python train.py --n_layer=12 --d_model=160 --n_experts=64 --experts_per_token=6 --d_expert=48 --d_shared_expert=0 --activation="swiglu" --moe_layers=[1, 2, 3, 4, 5, 6, 7, 8, 9, 10, 11] --router_score="softmax" --normalize_top_k=false --routed_scale=4.81 --balance_loss=0.0028 --balance_bias=false --router_z_loss=0.001 --router_noise=0.3 --init_std_router=0.0169 --lr_router=0.000596 --vocab_size=8192 --norm="layernorm" --norm_eps=1e-05 --tie_embeddings=false --optimizer="adam_hyperball" --lr=0.00523 --beta1=0.9 --batch_tokens=[16384, 32768, 49152] --seq_len=2048 --train_tokens=266500000 --steps=8427 --dataset="wikipedia_en"
Below are experts of layer 3 (counted from 0) of a mixture-of-experts language model. Rows are named router (the router's row for the expert), gate (a neuron's input weights, with its number), up (a neuron's input weights, with its number) and show model dimensions 80-159. Each number is 128 + 32 x the weight over its row's rms, rounded and kept within 0 to 255.
After each expert's rows: "comes after" lists some tokens at least twice as common just before its tokens as in all text. This comes from a sample of Wikipedia text that the model never trained on. Tokens count by the router's weight.

# expert 63
router [121  89 123 142 104  97 103 121  96 121 147 130 123 122 135 121 149  88 168 203 154 126 104  96 137 150 158 137 135 101 112 160 166 169 126 105 130 143  99  90  79 157  94 139  85  85 147 126 110 146 176 173  94 101 102 150  85 156 141  92  95 123 146 146 163  73 169  83 137 139 114 103 151  93 178 106 156 158 218 127]
gate0 [121 132 123 186 117  91 137 119 158 116 120  75 155  85 177 173 161  99 131 126 131 128 109 149 113  69 177 130 117  81  81 121 182 114 153  97  96 145 115  72 127 167 128 168  73 100 133 106 143 148 148 150 138  72 127 150 125 177 162 131 122 172 107 159 109 117 159 147 128 176 112  86 168  89 158 156 143 136 194 123]
up0 [156 129 113 166  87  76 185 115 112  99  97 101 147 107 129 124 126  86 142 111  93 126 107 139 109  95 152 155  83 108  42 109 179 122 156 119  60 138 147  60 118 158 126 138 142 107 185 112 151 145 119 119 141  95  92 126 189 119 103 123 127 186 123 186  87 109 147 185  83 127 127 138 156 101 130 127 113 123 192 183]
comes after: " |", "|", " in", ";", " on", " |\n"

# expert 47
router [119 109 153 132 112 105  71  90 104 185 131  95  75 106 156 128 142  65 188 169 155 160 146 101 168 123 141 106 155 113  81 153 171 146 115 136 182 184 119 109  67 137  77 146  97  92 151 209 110 114 139 155 115 128 122 156  78 150 152 113 102 100 165 112 126  78 136 101 148 150  63 125 159 101 152 108 156 171 172  97]
gate0 [ 88 169  70 161 115 112 228 121 212 132 125  92 162  72 117 117 160  74  87 135 115 102 115 181 148 113 114 171 111 131 156 115 155 200 135  78 143 117 144  91 128 107 104 145 152 118 105  73  68  99 149 178 129 139 183  93 112 145 126 102 139 146  96 113 186  95 163 117 117 159 175 146 133  96 167 127 156 108 183 143]
up0 [112 143 161 135 147 116  88 112 196 183 142 172  97  86 134 155 153 132 142  60 140 176 160 104 112 104 123  74 176  49 100 145 166  62 136 208 120 110 111 151 112 168 114 164 117 137 116 162 161 120 125 154 133  93 102 195 148 147 132 133 137 143 138 151 154 154 153  90  86 184 100 110  99  88 159 131 179 129 100 107]
comes after: " ", "–", "19", "20", "00", "′"

# expert 36
router [ 80  80 142 145  86 124 126 133 149 181 136  99  96 105 117 193 147 111 142 166 137 145 150 123 149 152 127  99 160 130  93 138 153 154 117 109 170 133  97 137  73 165  67 155  45  70 157 140 132 165 144 148 139  97 136 167  91 166 144 111 143 110 142  90 114  74 179 141 156 163  64 105 149  78 162 132 151 191 174  95]
gate0 [ 43 131 144 160  92 148  88 152 122 146 134 174 197 112 142 196 146 162  94 214 127 102 103 134 147 150 126  70 111 104 106 116 107 120 171 186 153 100 109 115 116 164 106 152  99  41 125 154 111 155 191 137  67  88 126 136 134 137 144 112 128 128 174 133 129 133 106  91 157 140 116 121 160 120 114 147 109 136 114 174]
up0 [ 99 142 156 123 118 155 143 121 111 182 137 139 183 171  98 134 109 112  89 177 110 112 128 145 170 178 101 125 160  98 129  96 100 145 136 144 112 130 186 114 113 149 130 104  76  48 112 135 153 167 156  95  97  92 105 169 146 106  97 112 140 138 125 151 152 138 120 129  70 134 172 170 125 133 115 155  54 110 112 209]
comes after: " ", "0", " (", "1", "–", "2"

# expert 56
router [ 86  76 139 168  89  96 108  93 123 156 139 124  65 110 151 167 142 117 166 158 148 130  98  83 127 165 124 140 126 169  59 172 188 179 143 128 142 152  89  81  91 162 109 150  97 124 159 168  99 154 155 150 140  90  94 188 114 132 162  98 106 122 135  99 106  92 154  73 150 175  78 111 138 119 174 112 150 152 124  49]
gate0 [110 101 102 164 157 126 155 133 166 134 155 173 130 119 119 128 118 157 123  96 112 119 106 104 149 127 101 120 118 157 109 102 176  67 117 106 101 134 127 164 139 113  94  84  49  86 125 214 147 163 176  91 140  55  76 169 121 121 162  92 128 156 103 155  82 104 121 145  94 155  56 109 139 139 171 119 117  83  91 126]
up0 [220 167 111 114 127 102 128 127  81  82 129 140 156 166 130 127 114 139 128 117 117  73 158 119 123  87 110 158 104  70 113 149 164 106 201 152 135 139 119  65 122 163 160 154 137 179 113  88 130  83 143 144 140 129 166  69 148  92 125 114 154 118 177 156 122 160 116 116  87  48 142  99 104 143 126 121 153 137 169 114]
comes after: " ", "20", " |", "–", "19", "|"

# expert 44
router [ 90  94 128 176 119  89 116  86 145 102 152 132 104 113 168 152 165 123 157 209 160 176 112 115 149 169  73  78 141 113  89 123 167 138  86 100 144 130 121 100 100 175  83 146 139 122 148 169 129 154 151 220 120 104 142 101 142 168 131  91 117 125 145  96 164 138 140  83 153 165 105 106 144  63 148 119 166 119 143 130]
gate0 [159  87 183 189 123  71 167 142 140 116 107 130 131 109 108 177 130  93 114  75  73  73 149 104 128 168 133 141 139 115 118 152 111  94 128  83 172 167 156 151 102 109  80 137 138 118 103 130 138 183 139 129 124 100  59 154 151 151 171 158 125 114 206 144 110  95 171 156 177 140 143  63 136  94  94 121 115 180 130 179]
up0 [141 165 162  88 175 165 122 118 125 135 165 117  40 121 131 165 132 188 173 156 173 129 126 155 119 119  85 127 133 119 122 129 131 160 144 185 111  86 118 132 148 122 204 154 134 166 184 152 103 102 149 132 111 167 130 115 113 125 100  97 107 118 104  12 137 112 144  86  82  96 134 116 136 214 146  60  95 123 112  96]
comes after: "\n", "-", ".\n\n", ")\n", "\n\n", " |\n\n"

# expert 27
router [120  87 138 115 110 117  95  71 125 171 120 130 116 112 158 138 169 126 157 142 152 127 144 101 162 157 112 109 160 138 100 172 154 120 117 115 158 169 110 113  89 177 108 166 104  92 140 157  95 143 107 155 114 109 183 186 101 163 151 101  54  74 157 101  95  77 126  87 148 138  82 118 187  83 152 129 137 148 150 133]
gate0 [114  83 120 163 122 117 152 141 112 119 117  89 116 186 111 125 133 116 107 125 121 142 136 119  77 104  39 168 173 154 113  88 108 177  90 106 113 118 166 107 102 165 147 120 129  87 126 107 136 143 105  22 130 133 150 125 126 160 147 135 170 146 162 149 197 113 114 147 130  91 153 155 180 178  61 114  94 120 141 116]
up0 [109 106 105  90 183 113 149 150  98 134 137 127 148 189  94 142 120 108  84 193 116  67 133 114 106 110 152 128  99 193 120 132 130 145 126 142 123  98  62 159  58 160 153 180 147 111 131  61 144 132 112 114 142  94 118 134 142 126 154 136 125 107  51 172 149 145 112 175 130 127 163 102 153 117 144 133  52 138 103 131]
comes after: "19", "20", "18", "17", " The", "The"

# expert 21
router [102 101 149 127 101 111  89  86 154 166 141  64 108  82 153 175 141  70 170 158 133 168 113 120 145 149 130  97 181 121  94 141 162 140 114 118 173 175 119  77 103 170  86 125 101  79 152 159 136 132 164 123  93 122 122 140 131 170 139 102 135  70 167 129 138 107 154 107 144 161 113  95 156  73 139 101 166 201 156 110]
gate0 [137 124  91 129 141 135 114 169 134 141 130 164 112 159 135 160 139 123 151 128 142 124  76 127 143 126  39 138 117 104 123 156  96 146 100 174 125 180 147 182 127 113 109 180 119 123 135 113 110  85 213 150 159 125  93 134  92 148 105 105  82 127 210 138 129 103 124  86 153 128 173  87 113 103 159 155 187  87 156 142]
up0 [143  62  86 151 107 112 130 106 138  75 116 133  84  75 127 125  93 120 109 120 177 152 154 123  84 151  96 128 157 114 140 109 113 119 160  65 145  61 137 169 181 141 147 136  90 156 192  88 151 151 169 128 146  78 107 156 103 147 104 132  82 191 143 154 171 137 145 123 143 184  75  95 134 131  86 132 193 116 109 149]
comes after: " |\n", "0", "1", ")", "2", "3"

# expert 35
router [109  91 130 174  87  94 141  93 145 175 154  92 106 126 143 165 151 108 152 165 127 132 127  80 165 173 109  92 158 132  91 117 160 155 152 149 148 172 101  80  71 132 119 150  70  93 150 169 130 126 142 151 139  78 119 153  87 162 119  73  71 101 126 152  91 122 148 114 134 165 105 117 172 122 162  75 160 199 150 120]
gate0 [115  96 129 151 165 164 131 128  40 107 148 148 157 110 128 148 137 167 108 124  80 118 138 164 110 130 187 196  94 110 158  70 153 133 111 131 133 100 110 130 149 145 145 101 161 102 115 103 114 153 133 106 104 135 103 125 219 150 180 121 136 124 114 156 145 151  75 161 162  91 110 121  98 123  59 121  90 185 106 168]
up0 [129 122 215 186 124 102 139 122 168 155 151 131  70 136  97 132 142 154 132 115 109 184  63 181 177 129  52 110 186 123 179 138  71 122 101 114 120  63  88 140  60 135 132 140 196 133  99 127 161  91 123  99  90 103  86  80 109 161  87  98  99 120 151  97 150 113 123 138 148 113 147 129 127 155 115 106 133 164 127 104]
comes after: " ", ".", " (", "1", "-", "–"

# expert 11
router [120 118 138 149  79 124 136  69 114 182 122 125  85 127 169 159 183 101 140 158 132 111 132 134 143 143 131  81 149 101  86 157 135 172 134 110 166 178  96 104  81 164 116 156  98 102 137 214 110 151 107 185 109 101 119 161  94 156 178 111  87  81 132 118  80  63 172 118 139 158  88 113 168  47 169  91 148 191 151  85]
gate0 [151  94 140 148  65  88  99 126 106 143 137 113  60 143 118  91 141 147 130 127 123 126 120  26 110 217 150  97 148 156 108 116 135 190 143  99 169 121  92 131  91 120 148 122 101  81 131 145 147 154 114 148 129 103  78 121  95 153 169  98 115 128 117 103 116 149 146 131 176 166 147 152 138 128 137  81 159  92 158 110]
up0 [169 221 185 111 111 100 113 183 133 141 123 106 141 175 109  57 152 164 102 128  90 146 173 134  64  80 163  81 127 169  97  84 106 152 169  74 168 115 150 130 114 143 147 157 139  83 101 128 150 115  83 139 174 114 106  86 221 141 138  72  75 191 152 109  98  87 135 108 137  85 120 162 147 159 143 149 102 147 113 157]
comes after: " ", "19", "20", "–", "18", " ("

# expert 61
router [ 65 120 153 180  99 114 124  95 125 125 158  87  95 105 161 160 172  88 150 149 159 106  98 108 127 149 129  78 138 121  79 151 196 172 114 126 156 158 118 106  99 164 126 160  73  82 168 142 132 116 125 142 100  90 138 164  87 136 155  94  87 120 167 114 107  94 152 109 157 197  75  86 170  70 141 106 149 181 166 105]
gate0 [ 97 162  79 176  64 122  83 108 123 118 151 144  81 133 193 160 139 165 155 113 149  97 134 148 126 171 133 104 169 132  96 127 177 113 164 150 125  61  99 154 131 139 134 215 133  99  94 129 128 186 132 122 127 130 189 180 117 111 105  82 115 125 116  70  89  92  97 103 204 101 130  77 133 115 114 134 117 137 146  74]
up0 [127 118 129 175  95 118  80 101  67 106 131  96  96 145 164 168  99 165 161 125 136 126 125  76 142 126 127 129 195 185 113 125 134 119 141 140 126 142 125 165 113 168 148 135  73 119 159 149 136  62 114 122 186  99 188  97 133 168  97 139  88 108 158 126 107 103 145  85 189 145 157 139 132 200 150 130 122  95 166 128]
comes after: " ", " |", " (", " in", " $", " +"

# expert 48
router [ 78  88 136 152 107  95  58 131  84 161 167  97 109 101 158 152 156  91 134 132 180 106  94 119 216 118 142 133 179 101 101 136 144 140  99 106 158 164 119  82  84 169 106 154  93  81 122 152 115 137 160 122 109 123 168 130 127 157 135  82 118  89 145 110  99  91 182  84 167 180 105 145 179 111 161 145 166 157 181  81]
gate0 [117 150 158 118 118  94 140 158  72 125 105 141  76 162 146  86 190 125  89  72 103 130 117 137 167 123 206 149 168 138  98 162 152 162  85 172 131 158 169  76 154 128 107 137 143 108 110 126 156 128 153 158 150 135 139 130 182 108 143 123  86 148 192 102 143 140 160 137 135 148 112 170 106 105 106  94 130 120 110  98]
up0 [ 96 118 119 171 129  98  98 160 150 138 108  71  62  81 123 129 165 116  90 102 106 102 105 159 131 118 139 132 116  80 175 104 128 130 126 128  76 167 188 104 161 108 163 113 134 114 124 135 117 122 187  75 160 127  98  83 110  96 165 122  70 101  71  96 138  97 119  93 133  72 154 176 119 196 135 150 149 109  95 145]
comes after: " the", ".", " of", " \"", "-", " by"

# expert 5
router [ 97 104 145 156 112 114 129 105 165 118 165 131 118  98 155 147 156  85 169 163 131 127 163 107 135 134 128 109 136  97  82 147 198 179  99 127 141 158 117  91 103 142  64 160  68  70 160 165 109 128 167 143 129  91 104 179 119 139 145  95 108 114 136  81 125  90 156 131 158 155  81  98 163  94 134  99 142 153 156 111]
gate0 [165 114  94 214 120 143 104 101 161 103 153 142 123  83 147  91 174 126 202 138 149 134  95 124 134 135 152 132 123  95 138 126 255 102  86 106  99 165 121 122 105 137 140  98  78  78 216 108 132  94 214 123  97 112  86 132 100 151 127  89 163 114 125 145  84 103 127 143 191 181 139  46 141 159 157 172  98 117 143 138]
up0 [174  87  77 187 142 167 144 111 190  75 112 161 127 116 152  91 131 115 138 134 152 136 129 105  93 128 105 182 116 104 146  97 201 100  66 144  97 144 121 116 148  89 127  73 124  80 194  86  96 114 160 126 132 154 101  98 139 134 123  82 159 156 133 133 132 160 117 151 131 207 177 103 150 153 120 147 135 141 109 203]
comes after: " |", " ", "0", " |\n", ";", "1"

# expert 2
router [ 89 127 168 142  99  51  88 126 180 184 143  96 120 139 132 161 144 112 143 147 168 133 141 122 144 117 127 123 178 118 129 128 174 119 102 122 157 198 108  88  68 173  80 177  66  68 144 170  97 115 136 156 109  85 126 136  74 168 156 101  78  83 154 129 137  83 151 110 157 172 119 114 167 131 162 143 156 163 155 100]
gate0 [ 85 140 156  73 112 105  98 120 109 101  79 167  96 106 125 180  90 114  92 128 169 140 182  53 128 125  91 131 120  98 119 138 168  98 123 121 149 136 141 218 128 167 123 132 111 103 125  97 157 115 180 120 172  73 148 165 133 170 102  96 130  63 148 127 121 131 131 135 114 165  69 137 157  99 192 190  77 101 166 101]
up0 [142 167 106 121 185 128 134 111 125 124  61 170 134 110 127 200 121 131 118 146 171  77 191 122  72 133 145 149  97 148 113 120 122 126  98 154 113 163 186 143 151 158 159  75 131  92  92  77  91 114 128 118 156  72 160 105 162 134 125 125  83  91 156 133  97  87 154 167  55 134 158 121 182 109 133 122  94 131 148 162]
comes after: " the", " a", " to", "'s", " his", " of"

# expert 52
router [109 117 153 138  95  70 102 126 146 165 130 107 105  95 140 173 148 104 155 142 168 136  95 106 151 124 114 107 152 111 124 142 184 127  84 144 141 170  97  95 113 154  91 138  93  91 144 154  80 116 115 139  77  86 108 191  94 155 135 127 102  92 165 105 130  92 133 115 161 156  95 122 123 114 187 124 191 147 168 105]
gate0 [ 94 105 141  75 127 137 125 135 119 179 131 175 143 135  97  73 115  96 114  56 121 157 165 140  94 153 101 186 149 173 184 141 105 166 155  88  96  88  88 149 134 155 134  90 103 141 140 111  80 120 110 103  57 119 108 108 205 122 156 134 135 189  86 155 185 166  95  85 177  95 116 164 115 122 168 150 173 127  91  74]
up0 [128 162  62 173 147 161 145  96 244 113 139 133 142 141  92 166 102  79 131 172 130 217  95 123 108  83 169 117 116 152 112 124 144  89 138 126 121 155 148 132 156  81 177 125 126 108 172 115 121 173 147 117 140 129 159 100 168 117  75 157 157 159  80 193 143 137 172 169  84 163 161 139  95 120  94  98 120 135 151 133]
comes after: " a", " \"", " was", " is", " the", " as"

# expert 24
router [103  74 134 140 109 126 113 105 123 155 144 124 103 137 156 138 173 104 172 175 131 158 123 139 164 183 147  80 150 149 110 150 166 154 130  98 175 160 115  99  61 172 127 150  84  98 139 157 102 138 176 127  93 108  98 150 110 137 175  79  82  72 149 126  92  71 216  94 146 155  53 104 151 110 172 121 127 199 165  84]
gate0 [146 169 115 118 116 129 165 109 134 129 157 125 100 155 103 172 108 111 133  93 146 108 103 147  94 183  88 148 136  97 172 170 142 189  66 122 216  67 150 132 123 178 147 112 120 195 132 132 142 126 165 115 124 116 163 226 100  96 154  79 117 151  95 151  82 131 190 147 134  64  75 156  99  80 121  75 101 123 152 160]
up0 [132 135 136 126  79 113 141 159 154 126 140 147 112 148 104 148  85 124 138 130 124 120 153 125 139 181 107 119 151  93 118 117 169 142 123 160 197 124 141 146 172 144 140 109  83 163  70 127 161 111 164  61 121 142 130 162  74 147  73 122  91 150 142  93 143 125 139 133  67  78 159 158 120 142 160 197 110 176 208 126]
comes after: " ", " |", ",", " (", " in", ";"

# expert 23
router [ 87  66 163 110 125  86  89  89 136 158 108 128  90 124 154 193 150  92 178 156 180 117 141 145 174 135 100  94 139  93 104 128 154 151  98 124 164 147 111  90 119 146  63 178  90  75 157 123 119 144 138 138 133 107 146 163 116 220 133  88 101  73 152  82 117 111 122  78 182 127  99  95 191 138 153 134 132 170 152  72]
gate0 [115  56 158 163  57 143 137 152 148 128 105  79  87 116 122 112 130  86 151 165 149 164 103  92 133  81 185 165 175 218  92 107 150 195 151 160 127  94 137  82 142 148 180  85 163 136 168 125 139 161 101 109  89  92 164 180 116 116 153 126 100 121  99 113 136 115 121 150 116 205 117 128 153 133 159 112 138 141 137 139]
up0 [129 114 121 135 127 111 127 172 176  90 132 129 112 133  95 181 130 141  99 165 187 134 128 139 148 170 191 173 190  98 138  74 104 115 123 159 124 110 116 148 158  83 173  82 114 165  94 108 151  98 149  86 145 153 107 106 162 100 102 146 150 157 105  62 161 145  95 148 179 163 189  68 140 155  59 113 106  77 113 143]
comes after: " the", " of", " and", " that", " to", " a"

# expert 4
router [ 73 128 151 132 114  75  87 131 155 152 159  94 145  99 150 148 160  55 150 152 169 153 134  81 162 143 111  92 124 100 120 131 159 148  90 109 157 184 107 100  63 182  87 185 109  67 182 174  93 124 163 138  91 107 143 110  77 130 157 117  70  57 138 126 146  85 147  78 150 160 102 121 162 115 133 151 149 141 181 105]
gate0 [141  98 177 130 116 152 123 101 123 118 175 177 107 167 117 161 160 133 105 110  81 110  86 182 175  73  98 164  92 153 140 122 116  89  95 129 132 127 137 126 101 141  73 168 133 124 131 113 155 119 119 136 128  67 106 112 110 146 100 116 137 160 110 148 132 127 191 145  80  94  99  85 104 155 115 123 155 118 175 168]
up0 [123 125 175  90  95 156 189 128  70 132 140 132 137 187 120 131 118 143  91  81  96  98  86 172 164  96  77 144  90 190 133 126  49 118 112  86 167 127 113 113 135 141 122 148 213 111 159 154 177 114  74 129 108  91 133 109  99 106  91 138 133 156 128 162 132 110 116 129  57  80 115 129 100 152 168  87  88 133 155 156]
comes after: " |", "-", ":", " by", " The", " \""

# expert 43
router [118 145 145 144  83 101 110 106 147 174 163 101 130 121 149 159 168 101 201 178 131 159 127 111 169 122 160  80 152 126  92 162 141 152  92 125 159 159 112  76 126 157 115 117 108 128 160 188  96  60 149 210 124  91  93 157 118 150 175  60 121  88 138 110 151  90 186  65 136 167  76 127 167  74 147 102 133 146 147  78]
gate0 [149 147 133 162 192  84 102 159 102 112 158  93 128 185 105 101 169 166 102 152 112 129 137 147 112 133 160  81 106 143 108 137 102 169 136 109 141 119 101  87 140 121 190 183 110 159 149 171 115 148 116 125 155 139 133  80 189 102 130  90  53 118 126 131 124 159 173 164 135  96 127 122  92  64 110 179 104 107  99 117]
up0 [154 151 124  90 130 138 127 108 144  98 139 121 131 109 169 132 147 126 118 137 153  91 112 116 220 232 171 204 157  95  57 148 124 153 151 156 178 133 116 164 136 124 115 108  91  90 122  74 122 169 129  61 140 132 143 154 137 131 106 127 151 134  97  98 159 106  76 102 167  96 153 120 163 184 124 131 124 153 196  90]
comes after: " |\n", "\n", "0", ")", "|", ")\n"

# expert 39
router [ 68 108 159 141  54  83  70 127 118 167 167 105 103  88 187 157 181  75 140 152 151 137 114 135 138 129 109 135 152 112 117 170 159 126  90 145 148 166 134 113 107 145 131 139  87 148 143 117  82 148 136 134 110 119  98 178 121 179 164 114 118  89 153 118 125 109 166  57 177 165 102 139 174 117 178 145 147 148 166 102]
gate0 [147 137 147 141  89  55  84 102 100  72 127 148 182 156 167 210 103 108 183 139 111 210 124 168  90 188 100 126  44 140 162 139 201 118  71 154 141 129 167 167 124 125  87 119 121 125 143 112 128 144 106  96  73 143 158 130 153 163 124  80 113 151  92  65 153 118 202 166 127 131 161 122 124 159  98 111 131 133  85 169]
up0 [150 172 112 132 192 178 131 109 127 179 117 139  96  74 117 103 152 111 105 139 199  93 139  81 185  68  82 136 198 129 102 163  91 159 176 103 126 114  94  93 145 186 179 129 122  95 101 158 114 109 164 173 132  75 132 137 113  73 106 116 153 141 154 155 145 124 105  64 102 165  87  97  96 104 124 122 106 111 157 126]
comes after: " the", " of", ":", "-", " \"", " and"

# expert 13
router [101  97 142 148  99 107 113 100 140 176 168 121  94  83 150 154 173 117 154 150 135 114 136 111 149 121 124 104 148  82  85 128 214 168 115 143 121 167 113  86 131 150  93 133  77 108 167 170  78 144 155 155 113  94 123 176 123 146 185 111 118  83 127 108 126  89 160 109 152 151  82  97 176  99 162 101 158 137 181  53]
gate0 [119 108 103 146 107 105 105 115 124 114 226 108 109 142 179  76 196 153  99 134 127 109 159  81 162  97 123 167 113 124 120 203 189 167 106 144 132 109 183 134 167 121  78 127 124  86 123 180 136 127 141  96 155 164  88 187 107 141 193 138 145  86 151  94 136 100  94 106 160 102 116 121 183  69 126  91 157 122 102  45]
up0 [105 128 145 137 161 123 107  73  97 127 128 104  78  98 133 127  85  99 186 110 202 184  99 139 158 173 140  93 132 197 129 157  53 119 184  61 152 154 141 103  79 147 174 123 120 112 188 139  70 134  90 152 135 111 150 118 135 142 151 121  97  90 151 138 108  58 156 127 101 156 104 102  99 160 132 167 117 140 152 185]
comes after: " ", "20", "0", "19", "–", " in"

# expert 42
router [131 124 149 141 113 108 123  73 168 147 133 109 117 153 177 162 192  92 167 175 119 143 142 117 168 120 128  57 148 102  81 158 180 155 118 127 185 162 113 110  94 171  72 157  79  89 163 175  95 100 154 190 106 111 102 112 136 133 177 107  97 128 160 128 113  93 186 114 142 164  74 109 190  71 146  71 175 185 153 119]
gate0 [ 96 112 128 140  99  88 131  82 191  90 135 130  79 112 144 211 142  84  83 139 133 116 162 169 192 117  57 171 143  86 107 114 117 160 104 117 116  96 147 171 139 170  90 198 150 119 102 168  97 119 103 135 148 139 121 127  99 142 157 123 120 119 162 114 177 208 131 123 147  61 102 120 177 126 113 141 125 176 138 144]
up0 [170 124 133 122 106 126 169 193 114 112 170  80 165 101 129  86 137 117 120 122 157 163 107 119 122 109 165  53 172 120 143 161 131 125 182  84  78 153 159  84  89  87 129  76  96 170 138 112 131 121 159 203 146 132 153 156 155 127 154 212 122 131 118 125  77 108 220 161 142 166 166 122 129  40 108 117 108 131 105 107]
comes after: " ", " |", " |\n", "|", "–", ")"